Experts of a small language model: vocabulary 2048, 8747 steps.
Below are experts of layer 2 (counted from 0) of a mixture-of-experts language model. Rows are named router (the router's row for the expert), gate (a neuron's input weights, with its number), up (a neuron's input weights, with its number) and show model dimensions 0-255. Each number is 500 + 25 x the weight over its row's rms, rounded and kept within 0 to 999. Numbers have three digits each.
After each expert's rows: a language model's description of what the expert responds to. This comes from a sample of Wikipedia text that the model never trained on.

# expert 56
router:472480534417534476541469453472498507500506515502470499476548488501516455531509469519521513541493460481576475449491468507525461493505495530493528505485490477493529482408472519492521496505511473532492502467540500501489480513482493462519544530483484510517454500437472474495537475515452510524511517479487518544501522496521471492527464518507511512498509507476462476499501473479497491459524530512517514525525490504464478529486465511504535506498467481522498517499498492455523511492487523501501522486505522466531503499510492495491540529494503484458531470486474484541496476504510519510506465458483488476491484455474530498542484486516495500496423495501536481488476511484448485463522505483497418487491510513478492502513489513494472524506499517486514508521517495504506521504461518
gate1:520480505463462516467475460498510459460498486516521474528530520501512502504495493467492469509509479515506461509543486504480442460528536489485518480481518509528525462498543448467496526508479466456478496466475511510520506453509492536506506511497449530543532532507541496484486515514494543514474469470506504507503520509516481498473495467535524454487469460473502507545516459476480469472518461502530468487502526495487491500550525521496461501525507435509490502527482534516490468480491530473511464552496522511484524555511475482478526501502471523515508519478534443528488500488494498539495482480469500511495507543485486467550515494496474493519504476488514528470493514457509495522504488527471464527477530467497498458483450492490465522513503551491478534482491450477490514500461480
up1:511494526468451518457461497481535498485504496476489516487523468516510478509499533445484441498546527508509489516465527502528468504497523459507521480490499507510498553485468491475500511474463474507520457503532538456474533477534528522484470510527516562518482521484493473513466502534496511534483503513482519493473530474496514499489501484493468529463480523457518507497531501461480545510474479534486512502539496516511479506504489498517472519530488532541490480462467506498478556464463477486464508528494518511488460531507435490508518503508466526484511521535528459507492485483480503499541521518468523497503515548474493475528540551516485494507520518497507495494484514546518530479498478504538479498476520506442494513449489488488475427488482506485462492521468488505490454466482460
Sentence-ending punctuation. Full stops, commas, quotes and line breaks ending sentences, plus connectives and pronouns like but, that, it, she, and the piece we in however.

# expert 47
router:476514540472528503457489486486523493526504440465539473456510481491520506505533502494477523487502504475515519473457543489515504509517510524495470505478484525492510483436518484484512524493498526525481530466472509520498528510474506486523541545468457508508520509516520497489523499549500486520493498519448515503455521483513489538539507518487535495466524502478517513529507520553491511542486488506490497467517511497501490482491465487511512526505462449486496495495538506508498485481480514493489488506467525475541518470543502518465479452508474458535478483509478471495477486433557550488491468505516475451545448483516519502502471496490474489521494499485482488489520476539464511485538524508523486466554498544479486508478469522489445485526540540500475503509474480554490554474492533
gate1:526518509496474518494502483477504483500499483494500497474491521534474478489496503528449489511543526505455508510488499530509460504488475529493511537506538527504464501481486496480519473515505491480518462507502505527529519500459507485465467507509520507489494478506541497486531477483516513522486524542497520479471432499488507483496501495510526545495512520476515505523496531500496514544533541577516508527498483480482515532509498505521476533484485495539477525509508468483469490515562520479493477564470498525520517507511521524521505497500474497543486469524477459520494558497519485489475506496488466498510493484457553471552487494518521482545477456524445486510459481479508476562449555526480495496532564494497484509478428529528493491457486533479455499478469489539522501481479504
up1:506501525494498491507531489517464491539536493481542521486530502536457526505532485519490485510511461496479523502497499495518452493516498459537474514485495500491548499487471496488459501479502481464497462495515489517521519525476479524476519519493498502474480508568462501507563519480448495504506557511493535493463492509451483465498500520561486498502479482513500515524488555480483461518496453520510502531532500508456528498536488511522528496475482456494484505519493493516513498489494543519480467497552457501503499529501518517468479535539422488550470477447473464508512488500486509537514478493531489517443494499490518526469526541512509491471488521471511537494472517542530494521465455509514480505508490540502487465518510480506479472469525452514497485524477479532453502535518495
Consonant pieces in names. Short word-internal pieces, mostly d, le, ar, b, li, mi, inside names and words like Mi-d-lothian, Je-mi-ma, Li-ber-al.

# expert 40
router:471550503453526472500491462547530474531527519490479552482510503473499450494491483520539521549513479500526512491483500528527459484487472478488541514512468497516570456471476550505529442510543532502497537505560486487521478508478514473541522523518462507531492529453485475549539492513530517508470543488477502521481507505543491486513475485494550524472473496486476507481517469488486494521475533509481525547520507503464472502473497509524531511531465499532478491481513494485506502496519482512516483500505504487487517504515454503499560512525503488472517456505500478506490516519506553528500486517472487473504492497468547488510494518510521484532440480470538470441494529502481470505509533493487487482514477509450509485495516532509441495534504500493513509493531476500528502495485527
gate1:463515512493494481468509534489510511532510500502542544516508496525485501483537531511478522498465501492500507510478464528513465526481543501504538495507511473453521467462465479501499500509503508513513458492504509494494440483514506502522533489477482490530506463497518490496492521518486505456518492517471475475444452534527541434492460505504547515492488502548497474487534508516497483522500496499549492542524491509459504517471516556527485514529499512557503504527532485499490514517507471504460499514466481514496509500494480484499480519463500484511501528460550477521452517519454524526539480507511505480525501468469545500502494521494538467499456486532493545490527542542459448498501508544516503499530482493494499538513470484469473513518539414528478505476553487486497512524488484
up1:528488500510506527562490442503507512492485511490479464499477492492510508506438506491533511519559477521538503495499500486471520511527473483467455524498528521551483504517553492491490518528500507478500551482492497505474541470521522514518469515523490522472493534495487499495495528475513493531483525474519516516519533476476497537545544511519471501495506531470488485489473514503448519468505508488483504449495497487553460481530500447482496491476498519470512515464469499492488527461478498469546478509542510501500501510512499524497512485524504520497499469542442528493552474491525479458464514510499517490495492539526455469512489487484475521474540495464502441512507473516525548511509503485465494501437505505485500490513546532504515522492464573482524508508439514473515526460501519
Sentence-final periods. Full stops and colons ending sentences, plus word-final pieces like sh, ence, ish, and words such as film, States, War.

# expert 19
router:474545504490484495485505491515514521489496468486533451491542483509505502514501538464512491517493486468549488488483508529490512528471494472455521532459508511475463481455475503466537505494517466514526498502545480535533517511466542454515493548505530535529490562489485477532520525514546504506526506517551546545474481498529478452476454495496513476480547504460460490535481515506496502488471465537537512515524495482500503490493486533507488527494474507533526515497542465499541472496489459450513502525483476497547481487498516476482460505493529469524464490527445477536529456498504560479483525532483499478493511567473520503541504527504484480511480495493493499487515469497487514520473532519502503500469502506517524497499508537475504485537504471522463499511483531488498510495482459
gate2:505531509478498487436527480538497492484501485505507516489477494479507485490478518459488510514530515479544482513459488492507516478493563526469479489479493447486512431508541486515493536517504499496480447491489489550471539511508472484485538516482546470486506515477483519514501444473500468515478521502497514510492555531515521492524494535541481503495486485514465488489432469490498463491493520493529519491501504488515454497559494443455497511512485489474508501469464472460495558466494482495507476523490487488521515480512470527491499484524491520495529540469536505486530491494462468465511496498418460478501505532477497498494468512506487558486460477490522500506498505493515481524488502492482540531464476510473498489507539462510491540501507503477457509472490489554458474470504478
up2:501476512503491521529532503474539537497513512468454474504483513539469494448499530510479481469505467538417487520506507532500493519473437557517537490522516532515488528530491523503483508453487486511468518471507488459557485467478503538539531477524484516486498481493514479509508539485459550484494458479499473479471493503520473480482521446531465475491534529511532509524505552478490514542491499517464522493517502521452509452458526516511467484520514506492509476511488523538498534522504514484492534512477500491508508516471505503472526527497515515526501459537458504541498529544497473514483532502502518510484503498488481534492511463506489520490523535512527484518497493483534493446513474471499443483506492506483497535494505531491483508451506532497537476522475532482536549510478512
Function words, -ow piece. Common function words after verbs or nouns, such as to, for, is, was, on, be, and the ow piece in How, window, however.

# expert 41
router:497475490480462486492454511527534511484514504478488505479523439473514530476504519482535507517516500468520532497500522522484526487478470477450521527513496503496495484490480490431483474517542523539536534517542508509482492493425526477474553537513504516512437506467496419521513487535515526492485483498568513519455513475507445468507457452480527496483534473488484485496500475530496466467461473485518505544510495495510522515455493523519503485490482496540494489494526521506508486495445458506538533534509487505514504508512501457501504506485509470472448482506489498515458504526496518533489467482493496477503443548478548484529476488512505479532478488479503516453475496497463474465503531510507488503528462498522488499490497523476490484514509515514494471471499511478498477506464502
gate2:511509497547521528485454487523514475471483505533562529531489498508501514490489496497468512514463477494495495502516465511518443501531471561506543519516470590511484490516464493493529499451518488521493468516498475497483462469511520517481495503461556506550453499518460481487537464484475505527467500504556537435479491500469523481490549524481507461541494518509510523498468476513542548491531488503443522496488489474507498456460478496523473493491492493451498558465503514515487470496506465539492513531499501504488485502518494533529500481502523510508492519533484492481464542536502495552539512481502541498508490504501491467516503526460504536547499511536485473520502506513518488513487494523507474480463500435501487472487479493511481510488522497520499483498496500514490491515500473
up2:490513503522512451494475482471515502502527503487507522492474500514495522466525490487517466517497503498519479527497459480473493500506564507518512480497551439471487442455533493507494494525481482503522544550483468501488540507506504508502517494477486507517486507506517476470508492505541502527480509484525489450524465495493470548492492510465480518522470480476537512503475481507504491475496508509469523509509500488493520512522495461523525525513497502451502523439511463475560503519508448473495489540504472507527490498514485480489490501519497536497506469499455448431479462518514523500500493490486550498534506534527551496502517465497487512471520443468526567468505509478492522517516523487479520487560509520487535464472480474545467515500494511561510505473501483489485442545523534
Copular verbs and sh. Auxiliaries and copulas after a subject, such as was, is, were, has, also, not, plus the piece sh in sash, lash, Sunshine.

# expert 16
router:478511522509502492506485439498501528522510445453477515492513494479524507509493489485485502516483479524560500476505517502508505483518510489496502527435500480446498427484479519478492483546502537477511516465504519494513496467465479489489547499498484518483498474430472505513523480517517506494459558536495483489473501482502497485501509493524530513500466472502505531496476463542530494504485513542517530501479475484497516511484523518531518482555492486458555475520519450505518478475515477464492501523514526474503491532509510481434517513447467448475491503527501490477523519549535500504510462490479493498515476527508510475523535498487490477490490468506491519480506491475489457500512522462489453484474550519484504528503450544432490474511542476532498511510453510539499493468504480
gate2:493506496483517505548522513477556504490432499489513484517483476503453500502476510485532536519485485479533486502523518486490488507461521473525488508494473505510491504498477522496485513527509485471545517509493554508494494498474520550516494504472508510524519498499484506532522518539459492507500489528465528540485481526518514559456536477480488505538494476460470505492549513450520446477575482515504534484513530513510551465481490501497521482509492503525462498489471490475503458507439497507485499497481501514482477481496487496502531542533476488566440506540458464515504474504543537540526537455488505496523504544518514528508484475494486490480532502483500458514495487514522463485566458489479486490507521469481499544475524499495497486487536487533541492529481486506487471466499484
up2:494501508495504499484492522478511477509485490514489545539474499489518490507522503519503479465529489492480479510443508469482454480488505472469514499495511513519550510527506517496517485527553500526474487475500453510473548505447520529474484503473538524479510516511487553522518514472456530505504504520460561486472462494481514515494494466483488502565507446462483467510497475544474495491543518491504442527506492488502480499491496489477492542529501512504534496492496465517477491537518468528503548441498540535524486502535500468497461499537528502456515538524551467520511540520471486480487500545481483499476512498507442503475494525467479501472524519492519524499487478511521529495500482499495499523493542530525505524474480463487504497538484499491531520563477488534486445457518524
Table pipes and line breaks. Pipe cell separators, |---| header rules and line breaks inside wiki tables of stats, discographies and episode lists.

# expert 4
router:508480518491499480483467457502472492461493492450468504479515472512526503501508521499470534491455493541507508476492497535515504460474484494478498499454519514467514501448511539512528492564532494510457509486547453529501481471486486445496520523509503519489479489489466508537521494494519479484479508547478497531515502445509463492520454490522547508457494477539517536522501480495506521512493503523517517492506504468471467528508518501532475500543483476508514504533536499540476529480531499485517508483502533502492487490513509486493479509447494476441507499569508498527546464530510506497521483459514487468506469538472500481487507467502490482457486479486504498472480532532514497534498536469512514462518488480481479461464490539454474484468572542509458493523478549507502523471491483
gate1:509505497499528532489448517506479494459517511466470495442506488503502486505525492493445538507492447517507527475466503493483493499477465561467507521471474496488530527497496507502491488514466533460497463496502517467487467496504523462541481498512472496509497505488487476490490541467513482498469497489504497544499493488528501493495498489510493500541470497550479507480500501476478498451480482479554469523517529447490496513478528550545485493531490465453516524490503513471517475482488512523483521443455470493487505520489521507457477526552490468496519517547464490501511486537474505507483517519505515504475542516467535477516513517510537524498502477485487523452503462587519494524518479490490548504500519513498521501444484494492504488475541505579462536522509524517520532476468504
up1:525534487523470505510540493520474495513500477488468477533474496518493478502522534541506536534484435536502512517491468515501503513482567485538480486514463444502463527470498477515468510473499492481494551483518515445546491527519513490553490483522462488475493519474482490501467507528538500476499552500515517508506469563511462476488456518484511490514489500491464447501514511467457500495485492524479492502459514482476442508526460495482503486505502448510500517477498540494508537524482483517520519471482490512525532442458489507495541477528505475484506480499507465526500452483524440506457530517496502487505508497484478448505494483516479510444540551492500512492504509499476475483513506504490498485471540489512468540490523542477504493507463485537509501521501487456527526525518505
Line breaks around headings. Line breaks and == heading markers at section boundaries, infobox field lists and table rows, e.g. after sentences, before ==Personal life==.

# expert 43
router:440503523469519506471464482487504459562540487445507473447530482501478517472495507506470526518529474500516520456488507507508486491472497503467476501455523472512467490482484493478515514489505527478492516475500495529492496497457464508501562543471468486501446526494497499494497509499532469488504511523531510526440515502539499511527487525520492500471535484457502489496488517552507501549458463490483475540469551518537523481498493525523521540513461484503553484513542536497544508497533487471502442478525481518516513446523517526481495464526489478526489496493515484516506506483511490521465461538459516445538499503515497514523478486487479506522466508491477506485494464525473518477511529492523490470517544497511471526517505512460472494546529513482488505481518517516460510467525495
gate1:496490518487546485530508492455536475513520493522483483514457537478512481494485480472534483473522530545505521476541516480502487514459465504511502485465455460516485492498484534500508473558490497496473508471506476526504542451493500565476481509486492525544533492514480522455467535464521530508437490539465550461526481536535520516514474488481494519522506514488469461489513518475483480529536494472460480487524492463531487508492523529499466498509494494517490490493508510494547517492478500501537528512476526520494477526510472478503544528488466485503500460488479528496448508501504522493514451496479501468514501529497517533532441508521493489505497575473469498490510525448511467527471471499455516526498498532484501479485513533486536450479469504499459498490467472506494509490522502
up1:533460509515497504546522533500474519488457485488483511476527521546477546551539549522510534476516494471517500509516491484515541525508510488512511499532525527424513509504530487499528507475502524480529521452515544504504479538552492459494496504504491479433484524463487482499493462469494463499520475486466486501489471516482485465498523485495469469536484529501561516505508509481532491480494516495534466506477515515499439508489502477507476498511497522556507507527504480482461464489466480462476477452508469469541516527468490520540515488517505486517470512475499495493509515513500473527485562534530534512491503529517476463476526494449424465510503468481529467543498522502476514478510501512508481528496480458513512509474465497513501507501507529472514508509492515506532478528474476
The letter d in words. A final d in past forms like enabled, beyond, Ahmad, plus pieces el, id, la and capitalized Do, Al, Mo.